config = dict(
    num_hidden_layers=13,
    hidden_size=192,
    n_experts=16,
    experts_per_token=1,
    d_expert=288,
    d_shared_expert=0,
    hidden_act='swiglu',
    moe_layers=[1, 2, 3, 4, 5, 6, 7, 8, 9, 10, 11, 12],
    router_score='softmax',
    normalize_top_k=False,
    routed_scale=4.0,
    balance_loss=0.00853,
    balance_bias=False,
    router_z_loss=0.001,
    router_bias=True,
    init_std_router=0.0265,
    lr_router=0.0015,
    num_attention_heads=6,
    num_key_value_heads=3,
    head_dim=32,
    vocab_size=18911,
    norm='rmsnorm',
    norm_place='pre',
    norm_eps=1e-05,
    positions='rope',
    rope_theta=10000.0,
    rope_fraction=1.0,
    qk_norm=False,
    attn_scale=0.177,
    tie_word_embeddings=False,
    parallel_block=False,
    init='normal',
    init_std_qkv=0.0162,
    init_std_o=0.0,
    init_std_up=0.0162,
    init_std_down=0.0,
    optimizer='soap_variant',
    learning_rate=0.00444,
    lr_mult_o=0.949,
    lr_mult_up=1.39,
    beta1=0.95,
    beta2=0.95,
    lr_head=0.0335,
    warmup_steps=200,
    schedule='cos',
    final_lr_fraction=0.1,
    batch_tokens=65536,
    max_seq_len=256,
    doc_mask=False,
    z_loss=0.0001,
    train_tokens=339800000,
    max_steps=5185,
    dataset='wikipedia_en',
)
Below are experts of layer 6 (counted from 0) of a mixture-of-experts language model. Rows are named router (the router's row for the expert), gate (a neuron's input weights, with its number), up (a neuron's input weights, with its number) and show model dimensions 0-191. Each number is 500 + 25 x the weight over its row's rms, rounded and kept within 0 to 999. Numbers have three digits each.
After each expert's rows: a language model's description of what the expert responds to. This comes from a sample of Wikipedia text that the model never trained on.

# expert 3
router:480519502517475524530473508487472482501465465510499553549519491500489495484502538479491498477458527497529459490514554548451471473511511503550521492515491530461511504497525470484509509531514483541519524507478480529540532492477477464503475495551510512505551512503550475470454498486536513499512520536503555528499517534490540521516506486508466473436483540522497513502498500496518507484540510531518511471546529478453499521467491488504523506476488478530529524510474490485465490487465543504500502473482446497537493496508505451531530516510507469498502518513459523482513528493504527502
gate14:523478486471535513499552462515529473493494470522521503478525481533531476510505493491503503532532516506471489458480502477469546493457501506516479496537479514508504493543499490446508467494487469475505495493470485510496507530475484523510455477523468554468506525472435498523454457476509467497521494524515494518489503522478534535478513479535514555471482478500523525529519524489530565454518511536503479519488530535475501537506452512482516496480508488504477521488499532483490520489496520475542476505462466479547539522478503499474470489489466458507476495523504498502507517504541540460
up14:459525492479486492508492483492481555456486548489478452509536513474523446444490492484443526494499487494535481485451494503518473534488505491469488493547519489523471465509477442536503498510514517489457510527510509462519483527522530484493496505451500501485495475531524511476503539500494510501487461525459469488524493491536506475466533494523467483501524529490531476466468490504528494527551500491496486429536536461511535504511495524494499518454504522490543490494498510504494488511479543512464535495500497477450465517496495498458456499480511498496504507515487512498463492531481471546
It responds to: Word-final suffixes. Derivational and inflectional endings that finish a split word, such as ation, ing, ments, ative, ified.

# expert 5
router:482533528486460523530485501471490446532488458551523498517471468520501531486478495496479489494495509498515468489475557511502487472526519511528546517535475505476527488551485507524478510547494499467456521485487487510508526480480550493526473450531491497524503513520556516463453508496495515477494486497523528525510508551502534526524447475486485499504481547468477503505473480501491492473495470535540471476494533507469540533468497474489523478499481480484511482520480483512493527499471553514485510464505448529515500515539508482571502509507531457487495486517479516507486462526505513498
gate0:518521495504548492532507502506484483471476462480494506515474494525484508508523507541543493513509547506532478500502498482532472500465492470477483490449519501505523466495482499473465495560502494514499488496508498508497532572485514449495532495514471482474474527504511492472501498518495517512477504527486471461538500509528474473484478481530531489474461556478488492509528485474481545520455536506514494480500533483568527529477490499451461515505486488523508500503487513492502483502481516512500566509502505504459491472530516471569564480526508493498496558508522504442503540480507518471
up0:428475502520488467512504500521509511553514538510523557484470485487494486498495527493507521477540527478514508540535472489497552488507432517531524494522501529500452438497549499545464497498504556500487507502506507459517496483518470500513486467468530460484483493481467531527530484490467501531532497509526507501519500492480560533512505510499540489524480491493512489506472500512520490500524533490499537483509491516492486516503531502455516495557486510503496462467491494504507511496512466477500521506568490494527481504492481485481527486500509504504520502446482527538505505500533465582
It responds to: Mid-word fragments. Short letter chunks inside a word split into pieces, often early syllables before the ending, such as une-art-hed, pne-um-onia.

# expert 11
router:472516524488473535518467532475475468485496480531520532530488480514481512511507502518477520507479519524536493494520513548475481468517505525519522526530527538468486527499516477509512492505478504518492523477480486533548536471460480448523467480536453462504528527511525465459478513482515535465537495491496505539509528535458533535535488493476468463491479514516471543486472471516501502475543484526527510475508531519470489533474504476474509554471467468514529501518478481511487503476465534516476519510488488487543544533517494473515524540537529468495472482525469526489497531519515523494
gate4:496499529473467504491477503469474532508534495476518476472488486529512494441541503482489531485459509522487492517492513519497440467512494531490520523439496472539498534534500529472507463496493488496517512469501485475530530432504547484489525508482527486497507517511541510525463481491518472449489495501557498468495519486493475523511494531513500498479485519441518531511456526508513502507513520512449505553511537524480462536528518526557460506493496534454528511497472494487492489477482507532478532499508480542455485510469486522504477463526496495484488509502476517508520500537510543459
up4:495529520565524482549469505516461464496480491530467517484468497560503539538492514498509469516532505511445519485502453473511492507512485514492510510493478504495519518499459504486495512505486517476511475473556520544528527452488488485496467479512470551518503503491495503487514490542500488496482537521527471508554452464520501495469517514496496440528462484464501504484512517489505497496487477515477508448474521507521530493494514489498547469483495514474544546499498488539510491529481513467537461521463442495521499467488498478470477459519500499496511504441476462488526485482511463490
It responds to: List separators and line ends. Commas, slashes, dashes and line breaks separating list items, ranges and table cells, such as Kufra, Farafra, 26-30.

# expert 6
router:474518528496480528517454532487469464487496470535520540523477488503482517508490513516478525514479522524537486483514515529477481476523510524527534529527521546480483519510524480504505499495474509517489534489481482532539539467467478454524465478533453467517518526503529461464470518472504537471541506494503506531516522530463531530536496496467470464485474522517483526485485477508496497475554478520533503481505531514467484527484506466481509551475463470523540501528466477509484505471468522511482519511500486480534543539515499468526526538539535473494471476527468523496495530527514529492
gate24:504540505506510502527511510531500501460517494510467505491516464487473538487433492504506488515523513491481496498519497516500585491509500495496495492478505488477513483525524464463477459499527470510509503487451504483482501508483522506505497495481540452488477489506507523435481525460512474501499511539466483480526475551513467570512533508505421501459469536542472460524498480533506481513524503513528535530467480475527516530500486484512497483550528474486448504481508464512473480524494471499469485501519497494489502486514454484557486501462492465467497509518468546486490496506503485489
up24:505497461503506481470507499486528481536514466492533507530517518532489517479525474463498518485490483481507513519476510500521482483522505506539540477472483523498545524486483525493504515533514522524478499510511504493484459523461459470522489509556485538461509503502486477544519457533496511535516464467465483516504508455490524442521485526501546463503517469492507549482511526444465531480498483490494495501518528535474473488477550519489496451476524527495577518458489533493483533481492532504537521512461475464525489521528544514465483477497493505523534485496527481482469480535519510510
It responds to: Dashes, numbers, table cells. Dashes in bibliographies and charts, numbers and pipes in election or review tables, line breaks, and sentence-initial words like There, However, But.

# expert 15
router:469504529498469532524457528475473472483496481533516534519488491509486517504492508512464515505475519516545485489521506539481480479513513521531533526532511541476488522504518473508503503501473500516489518481476481527541529479468475449522473478537458479518526524497527465447472516476507535467540509485498510534507527533453534528538494493467467456486476525515488533482476479517502501470550487514530504478512529518472483532470507467474516553481464467524543504525481476506493507471470534518473522512490493482533540534521495472527526534544531470498476473532475525489491530522508527498
gate4:519474504499463483501448449482473523493534498480555503528509499494473475467551485489453508505475507518523519490498498532517466462505481560495531541479517489558513513552500509469514462523520505515537477468498502508512522492497536492531519506476497462541513478487515490516477535488497478468528500470512475454506524475534485503523468490482479499507514490467485519542533524504519466510522474516496501529540511512514476505531504538565487491499553527483476539483512474487506473488528526527473537514527499526519488503462500510524475511539518513519488533541494498513479485534501567467
up4:489523519573545502542500484516463523538466479513483513510500514547501525520527512492496497511525529487478523502514403505494534492522480532484501517504482487482529519499498509480516511504500491493539451491532508525493535470470503493510487464504493516541497488514556524485514513526500503503490515506540483508527476455513488488502543516503517466510497469435488515509516513469515479493502469537489507456515547527479500506436478487491554499498502529521528534481488489496520473506480522455529461521462465479537530491484482476491519487526507525495495511460499465503562481479515456512
It responds to: Empty cells and clause breaks. Pipes in mostly empty table rows, numbers before %, commas after However or a city, and nouns like death.

# expert 12
router:515499493450492501482467520457482499506527500516525546520494484554484491507511486499473454551529534478521480474547539510461474480504497498500491511519518512505521527496491473521525462533499503548469517519478451508511502459482482468544483466500484468535526513503500477497512527451513517463523516516457468520511496493491512499504444485444483477467476526477468499468490461500480490497505473509509487463519537477505482507489535465524508540483484480536529524545482481545466487483492521498466531497491497504523533516534458473493534519544523492471461485522487558515511504516523527510
gate4:476488515474487472498491498507493558512518456466511496536531493498531497467539444499480486466510505542481500566481498497519469486493523504496524529502497509562519533503496467505540495530547465520513485459512533482456514459496536485484519515483501500485500503477555537488488512520520517469470506480557494475507526486555524534478506490497496550487523519469474538513486532498495511486490490500486510495532521507501491503494535555560467498484511507484516529466518481503503464502524528534471504487498526499525441495500499466533495500530503498517485542503476512474508437521496545472
up4:480526526579523522511489459492489470480475506482499518536511518519490556539516504510528481540460445495502510484521455459470475532459500514521513529484445503485523472518467517498505519495473525498520455482535503531514541499509506488510453519491514525544483487519493522492501463507517452505483555479475460531551486478512491525472513522505481475504470497472498486501510515522482503478510486519476517440532518460479502517458546464502511521511518522478498493489501538511496498528444461479507480472487453507459539495496516502492507454496544504507505522499485470492513481520517488514
It responds to: Articles and line-starters. The word the or The, plus list-opening hyphens, pipes and = signs starting new lines or headings, e.g. = North Carolina Highway.

# expert 1
router:477495507507493532483474505491473513468475459513514524529479477479487500508439566521501495529512498476523502507500513504468503493575490494479509497519504523472498514495511496539549494506528458518525505465491469539502498471459532466497522498490474463538510523485497500477479483491502490466492469479489533531484479504479543509522487461483478488453483501480508552537479459549490539483537500532501501517501541474495459513477516493462504542436484486512508536511501500508509544496470540464481509433489500496518515497502500464519489540526545484514465473481486546457501506503520519491
gate0:532544500497552493483517505470508560472497501481494498485456485471503510492483491537517508471469511534535479515500532499523500494487503495476476485495506558501507473457497499507500510530480541469540456528542528478483544522475455437507512507517462509491473488472519491481530491502485512543474498519513459496504503487485448465474481459521482476493447496525504497508490514478482556496477525455523495521507485502519547488501484496474482512499486492534524529538510522430512518520523478490511536460486485508521517479511460484486544535504529531528478491510498517447497506495522552523
up0:486476489485494456519501503547489499542513506471514502483484491519494484498483492482474492504527504472469507484526452475517500467514489507504519509478493475498454486538544512524435472485527518553476517525478490469500518456517521553481450470442528474470498542545479484516479506495479512475537524482509514536518496509534558540494488498493490491517513496501457500472487485491509478505503494476516522483488524491551426527529519497465506515536504478494449462465489476557473480486493502505508508554527487512473509510522482502482492468511507485507557512467522497519482477500453466493
It responds to: Prepositions and conjunctions. Prepositions and conjunctions joining a phrase to the words after it, mostly before articles or possessives, such as of, with, to, and.

# expert 14
router:470519535501470525519471522485479471484493479535526530525484486500484517514500501508482525513476520529544492485509509528475477467513513520532536525525522534472475528501515471509515495499472503516490531484480491536539533468465470448525472480535457467516528528505528461451481512482508541462537505490500509526511515526465525531529493495461475457478475522515486535488484477517503502479541487514532503470506533512476490533477509474477510557478458460519542507528476475511485516471468539514483517509497488481543544538523500470525533534541534468501472480521465515487494534516509529496
gate0:496512505517503472525501490473498505475480472476527491531482512482501520484514516529512489501489521547526510482483494501572472488459502500500464483469543528484499471460490507507496499548512510485529473531499504520482515507466528418499557513502470500478471516475536552499551501490487475558493544523516509474515507482496465479492467494516491482472441549481469505468519491493466513524471517483490484499518553464530489490471445501483467500514454491497486530493523505497512491493477478478506550493487486524506474466524508469547537516512537520503502527508528499460483538505478537482
up0:455493486490512452459553478536494544553503548486499508460483524472483487515484521530529512501518518495531478537497466540497537522512459500524533504510498513481504456494523517504498486483520520556540517517535487471506466517498498533496510459463500481465480516514472501461483499525463494493551503481505509519495501494518509533518526506524503501523475476514499526512501472524487508479546477492544502525489507508547486520489542496455488510560558505461507477522462483509483508481510487483475528556557479514524497497503466515497518470523511514515520513454488528525540502493485513553
It responds to: Parenthetical and biography punctuation. Commas, closing parentheses, pipes and dashes inside parentheticals and tables, plus biography verbs like born, attended, and years like 2005.

# expert 2
router:467511564512495496502465515486499472475486494517530484513521506489464465523505504502485508540500499517538472503527516502505524470531474531483550471515535516478504499514502463524500495487500506509533545501481513522504502470493511484493452508481490473519536519546528469466479484497501567487535479491505554512548474553472536543540492470514503468475462536461528515455505520531482495480521505511535514436488511479485517520487487466431532508479473468535513506504475516482493531479486494492500501499477457482525472545535517491522535523507526488505466462500485538485497486510504527480
gate0:500544510527527494490486515480453502485469501470490502524505478474499505487533543526548501533484533515541462515511485470538494491471529475472476488466476501532523447470469507485488486547510513430492459551495501528471539458461500418503511465514491478469494535505534509499537513494504491524500500512522470499505510504502443496495513489539507518488449538527494516513512495492496523527484505492506488479500489499559491509496511481466487458480482462504506518466535542481521474508481479467486518470462486520469460475532507476539530521503518533512486537510521494467496496512505489481
up0:459476518538504494475485521541523504515517529485548526500499491475486485516467497538487501496521522500493502519528481514524551554510474497486542482499493494476470484503518499543430482520513500535531504524516500477506494492498497515513501424449529436473480488506518522493493520488498516500510468492533480542475509483482530510520494533544495469515485504510500516507496477522506532501485494491512512497500482511525468526527578478419489511547508517476448453471492483504464511479519508484531529518516462543471488482491495531495541488479509536507512499490486532509505445468482515496
It responds to: Word starts, sports-season nouns. Single-letter or short word-initial pieces like c, s, re, dis, plus nouns like time, season, year in sports and career narratives.

# expert 0
router:468520507513496520518460548489469480483499475512523522532476449501520520493496484526470483493444505517535468492511498522487484477493522539500541527521532539487497528501485486512507502499483508512496526488479491537529529469465473445527460494541462465505522514512524466465472524497522529486529530477479485521486541522457519517518509497481463452480474525514503519489467486516481512482544484511524501483500532518469516516484537491487502589485472476550526496520458478504504514469473506512481533507491465499534536536495529472528524526534516482492485467525469521467508538523513526480
gate4:526521504525496471496460519480512561505512485480538460481492483500517457457531472488452554478485489522505499548501480474463487482493498543491522535471473490513491536534507512508537483497511466499521502470478501519513527463490509513492523503474489473495507506491492522510495488497534482452486486509546500474469547499535515473517495499510459511451486525479498533500477506536503526487523499487478478521542530501501482532493542506526464516461531548480492504458522490501475490495511454525473539518535484476457475478465485541504478478528497489502439506471500505495512457531536538443
up4:530525516501562500570488478502496472511499481513479497509475499525515530522519502519501507516512508491483524483510433483515498490509489520475496506470458486526552502502497498533467486499504506470493444466541538522528554478468526480489481491480488522515475508504519535500510489528523499515491494482540482478535492468499502508464515480514503456524462482493464532497533500510528516475510472530488507446515532523543536487456491482534522512483504541497535516511502511474491462526471483452512468518463465438548523506494475491477495500520509507531507547465469466479547476465507493479
It responds to: Countries, institutions, proper nouns. Capitalized names of countries, states, universities and institutions, especially States after United, Kingdom, University, Hungary, California.